Below are experts of layer 11 (counted from 0) of a mixture-of-experts language model. Rows are named router (the router's row for the expert), gate (a neuron's input weights, with its number), up (a neuron's input weights, with its number) and show model dimensions 240-319. Each number is 128 + 32 x the weight over its row's rms, rounded and kept within 0 to 255. Numbers have three digits each.
After each expert's rows: a language model's description of what the expert responds to; "gets" lists some tokens that make up at least twice as much of what it gets as of all text. This comes from a sample of Wikipedia text that the model never trained on. Tokens count by the router's weight.

# expert 25
router:115090133140160115103127157193156116135164130140124101116048206132148131126128115120105201117142104126130128121088097099112080191107078096132122158153075233162095151077136101149145084142097131129115198131114146098116107153140075134102142179
gate0:117165193168146144147114116190180137131143107131122137132149142185189110075178088068135129129135122141148160140098172105164077138167119156132185174088129172165154091076092188102133131138124096162102105100112129136108115109148126119157088162
up0:108080168075127134141173144108176158143157156153124116173150151115191094132163145132116115141198096124109169132049121188108093108085053118179255113121080125122090147121102168127111084175100177093174102149156151136116132141096165146184148127
gate1:135132120121145120117125098097190185117126161092053113155111138148126077144129166093064169122174097151127128157138083205117096152165150164138097125155108170156133188092097156159072070178128170126146085133126160126117142142110112173115139176
up1:081140176144158158152099117139160123100101209111106125093201108155151159135165088034124154097166123156145124103145183111171122116113116106125157115113127123125110079146087117032089126097123068118174057127111155164086108081166159159126168104
gate2:156121164115095116118135126138141064127147180128150136087159112086156143168107191074096183138142101129171138140138117136098130117131117100163148109123163180158143096144055143127134191130072193113142102127175146094077132131132096126102185159
up2:120132149071149124133222142144097076107106166080114095186146065158131102083175147135130124132145102135115094119164133154100070143127078204168123096089156071127110053099155157052147094129150100091171082171205108173092182108131105103100107116
What it handles: Middle pieces of words, often after B or b, and digits in tables, e.g. B-ot-anicus, b-ib-lical, 88.2.
gets: "1", " s", "2", "k", "u", "b"

# expert 10
router:137102130152143140117133158165114082123131158100159158096105137101142061127140098121137108128185232176072114107113099118162156162107110121091131185109122148141095152140140120108153137158148149147164141148108097109154119162144137097103157144
gate0:077160146110104141111146103125220136132098125134116168181097125114140129145185114054132149107125153124160156135102141172086145223112192134124109102072074172143137098167048103172112079129131124114095161110115124144113129111145092153146119122
up0:110143127113129161126129124098063109110161071116089178133166084122184146096099106141172136143150091105173179128127121094095102106153077135101086081113128107115101073142175117116114092132165149182131086137165213150155113079159082096136071118
gate1:121166152113091175100156091124099161100118173099147135142108119114084169107143147115118195108113098137095195117171155165062172113141090152149077090172124136114096084149143179102158136067077076121157045144112177106116121140132119156158100170
up1:125174117138109121149174142117115093128081150088143126142121151109120131150141107137201109159142128151145094130094125120103151130195113166138105162148180119167157133158116169143140156096066130125181125181074189127155128153114154126155170127
gate2:088106122106155129153109097115119121130146145173165135109125145094150103179155093110147113111160182124095116078075105101149155170070081098139154072045107157132098152100130152160152115172145105086171158085167135142154120121138123115107133164
up2:136146151104081135128140126094148140159101103165150143055118098119119166131135170122106136150141132111078105107096132099105181105118122145125097115141134131108048082109174096164160114123136126091141041175161143111137113137132110158171074091
What it handles: Pipe separators between numbers in sports-statistics and data tables, plus punctuation and short prepositions before years or numbers, such as "in 1961", "of 1978".
gets: " | ", " ", " (", ", ", "; ", "–"

# expert 30
router:138141111203137147041153134160196168100132129185122170106076169141160122102109078148157125146165165193069133106131088145146095159118112120128151161128084187080076131116102151145146054119133181177123130115142105114054129135207104143123119181
gate0:202165128154126114096102088103086200180213097166117139094194133122162102097104065149090085131093123094082146153132160087169117099106107137146096092123135135142183152113094109073155158139160162152089091137180122113090136125132102078155107104
up0:096163132132084109073196154142127122111137179110155128186095127103185060151156164162117138141209070142095077080208098124104157116150169164128152099154065163133127199143140114130103128112121157102126150116142141163110145137170233169180128139
gate1:140121125138135168098148045148129180169103102097105155080131133151114145176099069094133143163069157142154092099144112147094104122117080124118137122144114177098083077201131167154166114163114091156092170145161114144119128087110155177180158117
up1:099182099160090086137139113131157152170146115131113162143116132099139126098133089121173090157110141176171143105167105150148086148140140124136154117132042113077113203088159150076187084115152103155154111163111145096110163137131170159143122150
gate2:116153072113126118080130098158140112129139116126050170134081112174181162097124020146145102122152153183141170070136072141098117122147097155112150110087090120098055136086116145115130067144151171136178115198126122084125118146220127141086128138
up2:094187145146094147102125052124120158147108105187096142174131163196151104076106121103066104127097162121096163144138140181102109128204125174116170182110116082109124128165151159110102063142157151118189159121152099154140150130183109038145144160
What it handles: Word pieces and function words in quotations, lyrics and informal prose, such as would, could, there, th-, haven't, and sentence-final periods.
gets: ".", " h", " l", " t", " he", " w"

# expert 50
router:125117132102179183130156124177116110082093154114161093147081180118071100129106045146144188105146106132108178109149098095126150153088134153102162131159128134126132155108138133147133099139109147102148145137081091124104106207110131114122179122
gate0:109175125150061150092140121117106077116042118112118160158130131145089120122079054102177097131131134140129156164157127097107124229088202139085207155183134131137166211101145145125116082083119147095203112157075153121156127174100141116131138097
up0:145165136138131088079101157156086120105125175144103170084124103156191167095176093120099129155089103144183146114112130113143094155170124129138099138146144143150084162106154120078150095159101117146136130150131170086129103170184090134150105122
gate1:143094112140194148052147113158160116128094105128174167135175149145093129104131138112129147118104144129089108085121203136173104096169124145134119108119116153110093131129145151161114131123132158119115115082168121116143105148095063099130142100
up1:103125152090122122125067103113097076084088130081122151147141113123154115135099091140108134101084075130092180103116179120102151108149063178170157084153159125103151134146133104127138108156110138153118102077084156103124111101116186142108096109
gate2:170161142157135124108168111138156128115113124134143122146110128161255144148127038129152113121115092097068167136128138137128179170112106175149097116128160143135127158075092105167197018107117199175158101107072094116168106182122117122131078111
up2:161133150100187133131119162103137148101215149098105062144136087127160158122133145119167131095179140139101156142154145135086182115126122081061101143129211140144155170172103078120120097148111110172138113118118117080132154145155117155098085143
What it handles: Everyday concrete nouns and their pieces, such as water, building, rock, fire, swine, pink, plus single digits in table cells.
gets: "1", "0", "3", "5", "k", "t"

# expert 55
router:106135127156115105132155094166181105094115131123103160084109159180130145088145131193156093109169122184091091134111066054103106131112126110123135173168095190106057119108188080166121119099096115123132130169130122087093114186141158119098144165
gate0:133114147146118122025118118108059030152164086089099179097142118127131105120125101157161155150173119060125076136141084098126159143099160140103108147109129140083097085156157030183107125126133144044094134130095120109095125170135115122128159081
up0:160163149086120138042136130125091096120158175126116118125112112149086092097097146126138170126107133153115176133110154179141073140153185105173174094113123113111164080094138056141074149149103134050113164125157108155099101149110133138168164090
gate1:090148063083113144089155155100177203142121095117088164077154106139115115062148102157101121130208154145177143082094142130116098060147140129137111126039127183098106168100135158151110069106087157104154139174143098121085141154146120171136070169
up1:146098105155094153073132134127159140115148078155150093229130127103133086173091053096100147144087151135113161117164098089158141152154145100098145070116170117139150218153062145111090093142195126115183097121143134142130117111106111106142134094
gate2:144149154133123146158128116086118095130070082153143179136119136181086139115105124123126130119107152084140109123188097078107073116129105167090108172107117139104114112118138141124177159159121140133158122131133058062113170161136143143109091159
up2:173130128117115108141159142132171083226139105112117111104130131126175109127122087190097075140128142142157111162159116054127134182142111123145145106129090150134122105090145142153143135160160099147104203135121170218138137134149162126113114109
What it handles: Single consonants or stems inside words, followed by suffixes, e.g. alum-n-i, dec-line, em-ph-asize.
gets: "g", "n", "b", "er", "r", "ic"

# expert 33
router:133123096151146144113075129211129165112061123142094168080114173119075141207114107112103139090125161204053130130125110160108078136114136112120184185151128199108072158150120117103131153119105118113142142169128094022135102162127151146129147147
gate0:135140103170146142124114102179154118130067126136070165132105168173078126157177146132138149101168138130149163129119042134136104149127113166063152149132194112097059135157144102101104157096127126132179111166160070135134118147168088177118102104
up0:132089079137098122111177129148133144138164068122140130139117106177123091109161172145067176095048096128160138113118098155155133159140136135110145138145115165069122138172128155117103161129173124088101101208130123126163087108136180169087134168
gate1:105172126129122151150149149143117115167129120115089102123119165120095079188171085104123127159175205144123168153108140152076090113093101122018180160127142139155123217109092098124111123135134098098145124153121151089114109109140151106140106068
up1:117088105149093088146101147169122141133142098118150129170133144118091070106120139111096138099070053077087154157145160071113135121106046153104138083148139152089112071132130140093187141151146083179131126071145137193109108074109135138121103119
gate2:100159184117137131111109065163120156164062122148129147153115160102137099126125083112091122104099160130091086159129139099123095111114123137152143145093112129084115128160120121150144142174117213143138123116097046195128160083162135141091151136
up2:139104172102149130154049130120097151143158078151122148084225133082079132160085135144053140126120109151146144167035165146114182127176101112146078139098176149136118107168117209153134174101120057119102161167159162080156130117092148102123057176
What it handles: Opening pieces of words, often short consonant clusters like p, b, c, sing, stud, sp in newspaper, in biographies and award lists.
gets: " p", "b", "c", " c", "-", " b"

# expert 63
router:049129161134122159085110153242174126100111144138089144087117137160142122114169094119144186109140116185096148104149075138143143108136131128139161147127127183148082137162110111141152134126081121168145131122120132072068086149136100085123127149
gate0:084117081122080092151134106224060190151141078179048160067137132222123100076155114176164204108164111201171151123084131166157080117171122147107137131176093156108080098124106145167178127048129124100125134126113167077088119128107121139129174113
up0:124173150091123108138147121078122090162087120118134154105124103090147180166142070134083076187139161109160091172163136100096167143180143109126142144134146095132061125066112115117121158064131173154145118164166180106125135165099109121168116158
gate1:125170158080114132103108135145113163164131086170128144118085128104092118095126139083134121143086136103130184101201119113137063174151122139121160155108154099093175084168100138115195082102104137149166132160138146140106145117135114178148127133
up1:099154144111093112135155153135143097112161162134137193127094162129107099083089139143163127114149091118101163090119169117139054130096113092140123092129103155138083166159144126126141103090151099193096191150125114120120125143123122152142109131
gate2:080128147161113144103098147181104106136139117152129129114121135100120172091155120080098151100161135181114139104067154158142129115115093128177106158054123126162171143117131125138166142094151158174086078141167143111148131133193140136175137137
up2:100148110129121107146114134124176100109121121138109098165143174144075142133163153189130150159116117132116092128128131136132111097121118122089071150122104092138163142117094114086160095122182105113114112049168117123137144102106083136077122092
What it handles: Syllable pieces in Arabic, South Asian and other foreign names, like m in Muhammad, av in Raavana, Kh, Am.
gets: "h", "am", "m", " m", "ar", "j"

# expert 20
router:092139121126152137125112124162133093122123083159144145071116111139120131128142148115160144131160090207122135124150104108108191178145142099135133157147071175143153122116100118177144094154081148132127133148122068076109104159187117118141143216
gate0:185111146167166141161119108125177098090095115139113162109129128113138130112090103057132080126061118111110131135139141166095142181177131136093130166161127076146141109144134087132082152087140090157175158102162130115125111168075124125119151103
up0:111129205094081145159081150126150168179188105124153198088178116103154121118139129114132055168120102127114130170092132156159110183153126136166136127122108096096195126060108115121057139137134078152186090136142147123127171156128121129087093160
gate1:158149134083143146106093076121148090096105074229109182107099143114115099100130128087183120122169160121096169116114120119131137135169117118093095151192082135082131089206193110104100117090028140148135119083115123132134108146162123134108168129
up1:112178111119119056144123120150198123162106140130058172092120137141101102173168162100107091106131141083128150127143130144121131102096138151174150173082099131087128123118094100131136123102109080148201134146098120077116133131169130146176138163
gate2:126171152154127158102127127114084131090153105156119120106137066142140186181132173178180144143135115150098097125113093145139140125129110087079110121069059141164113080101142149185155145110102174117170117117145139053153129124124130137089098175
up2:141154093122167148061117134140171087123095097092074120188153136166130184147135127128178163140158168190090103086102093043123027138136194114109130132069134109108118137160120130129106115148068126099156161091142115137103121204114096146073128168
What it handles: Tokens inside markdown tables, especially column headers like Image, Year, No., plus separator rows, dashes and numbers in cells.
gets: "0", "1", "b", " sp", "4", "9"

# expert 41
router:082151096122146158101089178159147114141119127139132113100135165173122124089146103096109139134127176171046182072126129145178106154108083123131087197119105161144093143099133131135117126098123167166140151138143059025077069147152121146114152120
gate0:170169162166112137111120083139121106113099038134107126165164135143123153242089072101095150117070129112139132130173134135093066171109161100076104146150145093138153162081124112105131140103105064166186135172110136144155117122196114099120116126
up0:097123041131143162127121134127117112110060109162181128149149192110171187187097142103112082113135163097144150119167115117134156115123121080124101111177206103103126135157116175122144088096101077059170147181153118069132126119100089151115108115
gate1:153128118117111141152141168142135057172124144155134113109131169104148082126125160103124041158107188140052182121187149109123148146132053100186124196121043129201113117090130146092058100066120140112186124121124154099092151138149120123191197126
up1:119128110127149148117139125130123146100107164115179128135088129180153135138084132069167126106153183101178148093130108073121152176118178114149179150115128130069169121036080135097094115136132095080133169155120130138101119165163233147116143143
gate2:091141217147121145108123147111117151144125064133161148115148144094135126137146108133122084195089189176110125138107151158078121127160133140156144100125101108198104129126100153124123119154140198099133129216120093086102140121115137125153128142
up2:181136087127133103170145103130155107084090135081199170104114166125141087179160127154080131123154129152110095123110147112155091096134128144136108130135115126114103148193133106133152159147189103058112158150082105148110129107129186118149220070
What it handles: Pipes in tables, the piece and in Gr-and Slam and r-and-om, and linking words such as or, such as, including, became.
gets: " |", " or", "and", "\n\n", ":", "ic"

# expert 13
router:127132141140161204084178115136121145099152161176123124077125160131101158120154095108135122121146160154087134053128061083160089189092116083138138162146173176102076108059178126153101104097119191119125138138159142127080017141176137183135165086
gate0:109130096162116162125113116144082123122180146093164141112080131133109147213162025143173098108090186102138107100055149135124096144106100155108136154177144110151071191108116076154123178122129121163082191116150163100105091131127189135161025099
up0:127193111112138123116119146134122092157103124126136082099140166099133124126121070136103121137110164138120111040118160137116183149075151172124141141150115117145119134121098142136098164146115090067131144083109102157129128094160112201118150106
gate1:083137117145142105126141111158104100088118089072074206142106174152067180167151066166133155161105102132130057124142170177093096106116117169176161116059093074119097189173155063134116108152127167124147158128143144101150136162083148134145152091
up1:122100082168134137172086115129079099113127113091143109133172141117134116121109073112157116164184196132071112139099160150091135056107107157129135087131167096173028120096159111116147230093146120166131132119171156137119047153158073126118170059
gate2:095135129091145140173140095121108104140134112112150055080116136118125121100122150085084070089173129048150111125067072090177134148097095120149185115079128111081147120057127164117153130097144083095099136096160139132138065174148142120194150133
up2:100141079184230108122129107158087105142111093045160081129093100176107126117149088094179162116077138130109122134112135138123152117164069165124151107119084191133117200119111112128157124066119050121133139068101144159122202183087124056185149101
What it handles: Periods, line breaks and colons closing sentences, abbreviations or infobox lines, e.g. Mt., H. depressa, anthem., Duchy.
gets: ".", "\n", "\n\n", ",", ")", ")."

# expert 27
router:153078166131157156101158131181100127130132166125106167119103130149127138105130133134107146120191215156067157104093109127136122165156157047069103160123132123159118163189122137108109100138142130146148164142103108117117113143132144121122152139
gate0:111151087161200135132123075120173078118092124142133140091182144166084134129140125124205164093081126185134147098101140173094121157069115128144183192154163152112094130150064121129168130084123149139162217108090149136103106108143127157160173171
up0:175135167120103138142111137138179144136152168110103176171152079112150117171119152045072163145090057245089084149161113179155141193169151095087105109175087157130074118157156084153121142113128088142139119154054114096131130145081113137115108255
gate1:105118125132129192115099127129109137096128131134135158143097180144121113140147114130125127138160139072079141082097118165109113162136072109137168092168092145111127081119147097147144110059066090108132149134119124123124092141150109113171144170
up1:124149107119157107154145116131175121089105058157146107100179131131150134168134098136123119094089135124143143159118115123141122088148132150210151138156170128123151140148030167104127133139163136139099106123136093098124129119158131151152117131
gate2:158129099181141142099136126137130110141133099170121141085128072153123095165084084184123048128138168104140132138158099143144004158076113099122138141219159098126177124068098222085061096158154072120122089166123114164132137137201109116117145121
up2:101110110099114154164122166142103117183148055148108146116145106128101104155137133137156099127165118114137108153167173162108094112126128163135152069152114127088145134051131068090146102188131119181161087124131098157153149116170090075081135166
What it handles: Space-ended tokens, table pipes and separators before digits, especially month names in dates such as born 3 July 1988.
gets: " ", " | ", ", ", "| ", "–", ": "

# expert 17
router:087186130146112114092125122217134096096089169141068168094116131143142107122165138135125126142179181174107153053188120121126111130072154080156184164114109200099132146087121092103097095103085159126153183149113111107110075147213182192155139149
gate0:156125107129129129047125127126125150144158145173099152150100121142133137138125133073091096109138149173188137177102158127100078167116161114133129134117082122152138098101140133131155077062135116095104161137123121108078132137150153179157112136
up0:114088051130150078159103155131116140142159119175155108187091175141115161139188090101157150107105164152190142191160066082190120097108154081152106138196171106078156199088116137163136151162135177140122161112117083127149070152142113129085115098
gate1:109110151104099113171172116184148171171127131108127164079138125107198135119097158199106151142122145120110133095123130138077117114139172095125105170087109169170127068112090129165146170148113148168127135160158141134118120196123124157086148148
up1:169105107127151127129120184185092107111134139170127098129109090090152076157124097054078174108124139141151141141135148119158172134150157097108083142140192142196169130106098135174044173108080150203104177112164157143107117123182095150139204066
gate2:169145158182117139058121161118112165138075127124105157151144152140141123133112178149069164104196109094141152085075131157104099156115093119168112181114149110092078134113071111116144088189159112143159135131109145109109135110166114141159162099
up2:180044167201087107158114122114141133103158081046104168117119099150132096092120076096174098137111125147127160120125115078111080154135103118197138102160145144105101115120128083160096177072134109134096144063202088132140111123161046117115110119
What it handles: Single-letter or short opening pieces of a word after a space or heading, such as m-ilieu, Sp-ina, t-ail, b-ought.
gets: " m", " f", " c", " p", " r", " w"

# expert 48
router:146146132162119165112082150189131101110120135179196106082092155149091128086155130114089154087172107205106150072144128153159117197092167055109080187125117159137128131120130121108147090174091122127144158124096099111076111171152114147151129139
gate0:161071100131144151118091129137120132064097165132126163147113126104097131098140144122147150129112121137058151102095148105091137142157204118112129176100119122190122103148119129147104185085056123136099118109105150111079081093149111188145087143
up0:131118146157135125118151102105134119153094091072103157081092169146120130058115101128136114064105122095112143117131130187205083161087087162130161072085172121107086108134107103114111121146166146138155117106113092100092144125093115135139109102
gate1:128168149104092149129145160112107123109119069166116058110141133113105192086164147136052152107141123112113191121175102154144148138124099073175100162130145152127137140151081103119134059167105179124141106104097109101109129157140149106171211170
up1:165140149099145105126156124159165157113143122071098175116067145115094066156118138122122102142182134118130145109064142152093128133121142117099136128131116184083096142063115106158150080111144114188175125195135081147155116148135127151177150193
gate2:154144072135146163117119120151105161143131135121147153141133059155075115098087122104099123093094174149078198131142093195151061173149175109129106113179026107185144051153142164103138124137120146122142108149058099100083083129125120118146047127
up2:054154102129147111109156144143112184118113071112047139163154132126165117171105095166179118142089158102133105126131156084129108117138141150117121168066139109156102190074103132158125123080128118094161104169152122132103087154138204154160061133
What it handles: The piece al after a letter (h-al-o, T-al-ca, Re-al) and capitalized name openings like Har, Mal, Sal, Y, Q.
gets: "al", " Al", "h", " g", " G", " Y"

# expert 60
router:137163082165175156081180133155128098132176154083076125068100104124108074185167136094074113151109164145148129075116121112150073166173156168112121176177099164105065127064133093116123119153147180148154138171096121085029068139171134187086107154
gate0:068120151114150146058137113127126092158149156065123173136095132150059122083156094210103112139057173138129137188152211103142160121077050144191082104115116109125122191113126126109145204094129158155038169117187115119127158133153114097116103065
up0:183164110100085152132154158129126104139090112188143094146104092148111181155141154093110138087165187105150134103117124108153149138048168146138159159144128118104104113111105124062127104095130088078144146097111117120087152142146165099160127139
gate1:105155125163171138107100111141090117131128127086089147124105142095186124157118180139158135145152092161124113089183192090132129149104117111156115169057082151082109137132158166159094098207109093141113133168100160109176124131148167150092135120
up1:141068123079051152156123130144207124132166122085150228050114129133166144145164157128118170110151195047118139152099126117146113095146119125116157106129196074147137105085136093092066107043088142095173242142214128150104111120160142161151069143
gate2:143193118139159130069126096119180086127142079134144121151125102095193114137108113127084089164103132124134108089143148144108020140104117165168115108122164149162124159054124114150112111132146164101163153195095116120083113163113117147116125167
up2:073100121144120151173099104123157096131129134115181088100104116117113100109071133107104109127127124108110105101120119121137107127132100104160150066106063120175189170129107153111047122124137080166161150111148096168156135122148109109216151165
What it handles: Line breaks and pipe separators in tables and lists, plus after, However and word pieces after p like p-enn-ies.
gets: "\n", " | ", " a", "| ", " after", " s"

# expert 45
router:131098047108187123104116100168146101131145187150082101094100092131120181090142126150079157062153117191129132081155110106203046137086141053137094136180082150138123145139079130148103172119079174139131152103105100134083082152172147152145102131
gate0:139135155130190137120088132121164125058091140183122102132106176116073079058191088115048172096124159126132120091173087115164130125116163144122144171109105108142116126172117091134107156097135099117158108152087116108151072136144086141086118142
up0:134112168169114157091198094118133149153117137103196119114138175148100127161184085105172101100121163094087134156102127176070153125103108160129123137090212163085135155123209110154149099135120121156152111133116102090128114106138141140078108072
gate1:129090123161136111123089149140129111155144107113109086053174160137138090103132137100085160163117103180137108127091185138114116152121135055121090151151110164135104121154144156099109179180117158152093076082107145114127139109109098140161139171
up1:125096145110139119117089130122159167098079111171126137104175098143102114104109137127137147120174131184153096131082130113115114133203201122082132123175189129125153165124092157144201151203114147098121140111119147138155102126143144101109146080
gate2:162149136147175161164167155090149109106096137100100116193173117092094132084134124075144143117175182176173121124116072118123121144077168145065078148184137150126109163076064122119091164107129141130116178110087149121101078121137153122108182106
up2:090111105123105127118081114142078164161129149130134043129124100144100076149161158071175192120142137143178119179084129095122078145228169165127112155173082162168134133170135113107125118141170132164066097117124107099041087114183183151178159154
What it handles: Final pieces of proper names, especially places and surnames: -ford, -shire, -burg, -ville, -ić, Sarasota, Fresno.
gets: "an", "o", "ic", "al", "on", "a"

# expert 3
router:081121148107157192130088148187184145087129145139075098103078121192115100107135103106100127080115128135135156090120124102102140206153119090154137164143097188141124147100095167121074133121061107162138161087101142114113091170137143134116128134
gate0:159117119143091115121094079155165116140149107177128149117151105119068092181107143018142141056164116151127103138145097082106134116151151106117102137069121159087123142136086132149112097185122155134102119134155152147154113095184172106054102148
up0:150105097171159124172102164122102116095109151153094117126155153130151145151179128109092142160132130148088149139117156071141099142140147154191098148095168160079101122164130117183127097089146150169096078127146169149093116118179093149079129138
gate1:154119172117117208134139156165161158147137078071166150180129176160139127153104115096167084131123189115127129121110098148079072131107072127194173140122190111113109163117109133146155101144146164108197138205152137092138135195103164117128138120
up1:184059143147131104176130094109180100086146115125144183166128091111140111108115166093146115079124101150136123105112110182145118181086139152148161104161097130127126070151130000176106128119121165100139138119127164144144121155051129122159121079
gate2:096205188162138170137122099172082157178119128134146113169124140069074121134160158089120095076116140102092144139107128112111066169156132131166171165089134111138118118148113143126135121166115117123181136119172080110142121181136240148192155168
up2:127190111150138174096130112136062120125127125150105097135081196194083113138160118109109147133204157156098098119182098075166091170091134134104141125129199166160104138109137093129104106111108157143139121131146107134131120137158108168106144108
What it handles: Ending pieces that complete words, like -or, -er, -est, -ard, plus score and year digits and raw UTF-8 bytes.
gets: "or", "er", "ing", "it", "1", ", which"

# expert 53
router:086176168140172190114109116184140182127091130070135137145096137130155096133162153098152107119106125179108117049124133108110089156143203128113195109132118123090052076122062081147081113173071142119178158142123104113070070155114142149180154133
gate0:151175155143126147090145060154128191108081124107082155092097136083138167134108120134074099107102164122115118103035165161109130084079148180109099104070077140180116108161154105079147108132132112145108160064079122105123103101148151091141170145
up0:099184131203113120096141077135146113101115101161090203086063135123085154129097110124192133106132162188125166116119101171126201144099137185123116115159144159059118151127103122146179023087148087115151128061097102137134119138156084166137133144
gate1:104129123150170144108136127203136140130157107082106157100119145106133143109117147161140172078112143122143072119145158138163154133106137115161087148096088148135149122198170132137109166015097179158167116119079136105147102113131098150162186176
up1:132110088131042099105091116145107066078116176145108143125124074106144120172088094132139141079159080157149146112118136083172067105139154116135076126149128126139134129189083044109175152113085127072120137067131163090129105116125103147118098105
gate2:112125121135134146129054145123070148123143132161169139139140210108135115159167153163109162153138129056139153134103152176087152121220157123102136136080116130035151172148134109088113105124161120121110107079114178096125125089131092048066062117
up2:152110142116158159180085162143057090114082124168157147117130137069138128114105090158126149133129097103095174150055121144102101133149063130085030151210181140101113083150143102148145164119121166147144135120150126110103134126090063150106128184
What it handles: Digits starting years such as 2 in 2021, and word-ending suffixes such as -ion, -ation, -e, -s.
gets: "2", "1", "e", "u", "y", "i"

# expert 56
router:124133072174178170077117107152129120107100153111114111113093125109112161094128119157143162136080164148100141102091172116091089130143100114117163101190142135167061106203141031107082136116075185089131161156137114081057050143165153167160155167
gate0:111137115204161106170153117139056172082084057128077110129168137097112177129150191130155098116092190152104112107083111181054118104115062126101117132196129107123114117192154136112135112099150171110117122154091119090165130116134088144073135129
up0:101137177127135092128140092123121117130067121118076117122176130135135126131102140128137138162127131089176121160166127149124134156095135171145153133077130115124153080112154036067110123195137195119156185132106133161110089121091116134091129116
gate1:165133139093163109143080112119126091146114151099157066140140130100105131138122187125124153143123154132219174117099107093106157148130134058177155107118091136134133102170091080160100206158125081102082160097132128174093116119149129131199138226
up1:122128113150124085175113099116098155118150085123158152119109142128170159174113130078117045132075191121105083117081120102120111117078148163130173134183133087123138119107136120080214126062149087094146116083187140109167103118093184132153121141
gate2:161187178184103130090158128117163141133121120139147083132112127109106142080130171081162028112164203163115090098117138056154126120069078089132130139131133111119126134107135180118139128119144159070159147137149129098124120180098149128169122124
up2:108114102070132121144172158116135088135097092117153135164090186128202186152119146109190159130082134073112187167149131171151106131156129130141174118150128108134151093173159116150085107103070076112099134123125104113127116093127122124155119138
What it handles: List connectors and separators, mainly and, commas between place names like Doha, Qatar, semicolons, table pipes and infobox list dashes.
gets: " and", ",", " |", " in", ";", "-"

# expert 26
router:137173124167169158169043112146115092121075182156134121173113157146086125144155099125150185120129111158116129111106118077091159163117116109152120168111099157139089150094129089123127097181126116119153149122089106079081066150116109145109113148
gate0:184133174212108147172069123123110107135054151125114152147116106134119183164108151076102114159122116107091112119096117135104079130110063148100127124081162110053139090119184191133176083153152123142151129076130075141112099211096125101112128124
up0:129109069081142127142141112125130104157108200124203093078146141158149166160124106155149201114137106112140130108100118112056101128171111102130068140157100133134108141097135157150186158184121140124160142116184129123119137099127077106125139155
gate1:101133151220127163118107154160109136127140185085184075150101068157052134029181136126110108119143166110164094099095111157129098186057160148130192168145108129125099144121115126103111179172082145128150196097153130136125142109100107054096165137
up1:162151109166146121119093094132125102137124175105111110126122112105064174138138139137131137125128121144120098132131142142020203138085167152120161188094131152120051118104159125101105254170093085112067147102095153155182124107122058103099192056
gate2:075156126170191144122134126120136160132145099155102095120128114108118137141181138101170118108092190126188147124140111129139155126133168152162127171149129137131154080101081150146141125105100114151111119126107134120089136137166147174075112195
up2:155160150133102152125099158135123111085074118173121188129108185062103116157114155115096075142187126152091124125110103147143130121166149161077122102167108160079152075132116175172091087117087097159119077102155165118145161129118064096078111125
What it handles: Hyphens, dashes and capital letters in compounds and list items, such as semi-automatic, fine-art, "- Elevation", "- Class", plus LaTeX-style units.
gets: "-", "–", "E", "2", " E", "A"

# expert 24
router:154109126150158117088123075240112091137156118145080130091068097141099100120180049105110137103200104197142157126157144071143147153110140099081129172132118175164085116121107124206135162164130124128146113119128085095160106169115185104090129135
gate0:131137062124180136242105156168118087126115197148107044120142128221082138078142103097134137113105097135123158130179136120160056193146100077111158194187164094140164133181117128125082181170086159125202175155105119129171106184097098137136157099
up0:142145111121127133173148173154122057179088128157096157140154130117117080112128149183020134127159129121120120130085150133100139151135076085144117143110131199111160093096195157156046124141103173088161101109077133120102101147103096133060125151
gate1:147112124108127145102166103156065173149115151136151112167141172137117145143096000130116120141134062176113125141157193055098164070167084146128125102079109134104110164116200130130087137132124117143158122158123137130160159149124176156114144108
up1:189124141127162165113176110114125135154092084168063105125122184132053178110141109079166143058058139167124130137107086143075128062157139155105102144135133142109136096163132147096185097115159211176089105179111121122148123120133108121141182147
gate2:118173116124156179181136140126119110098087164147110070110145129124112139166083146069083144125092119153113175089088108138117123121157128090090098114137087138065132147161082176126134159152091131118153130170108137099111147126111122145076056102
up2:117115082113102101128101141202147124117154085218116166107129082167133096145098164169097146147134098154106125138145100106123132144124054130154153141216147144164162094125144152111055164166142113110115174100138107066137152121134111114107158135
What it handles: Word pieces beginning with c or s clusters inside or at the start of words, such as sc, oc, rec, conc, c-arries.
gets: " c", "c", "ig", " C", "ag", " st"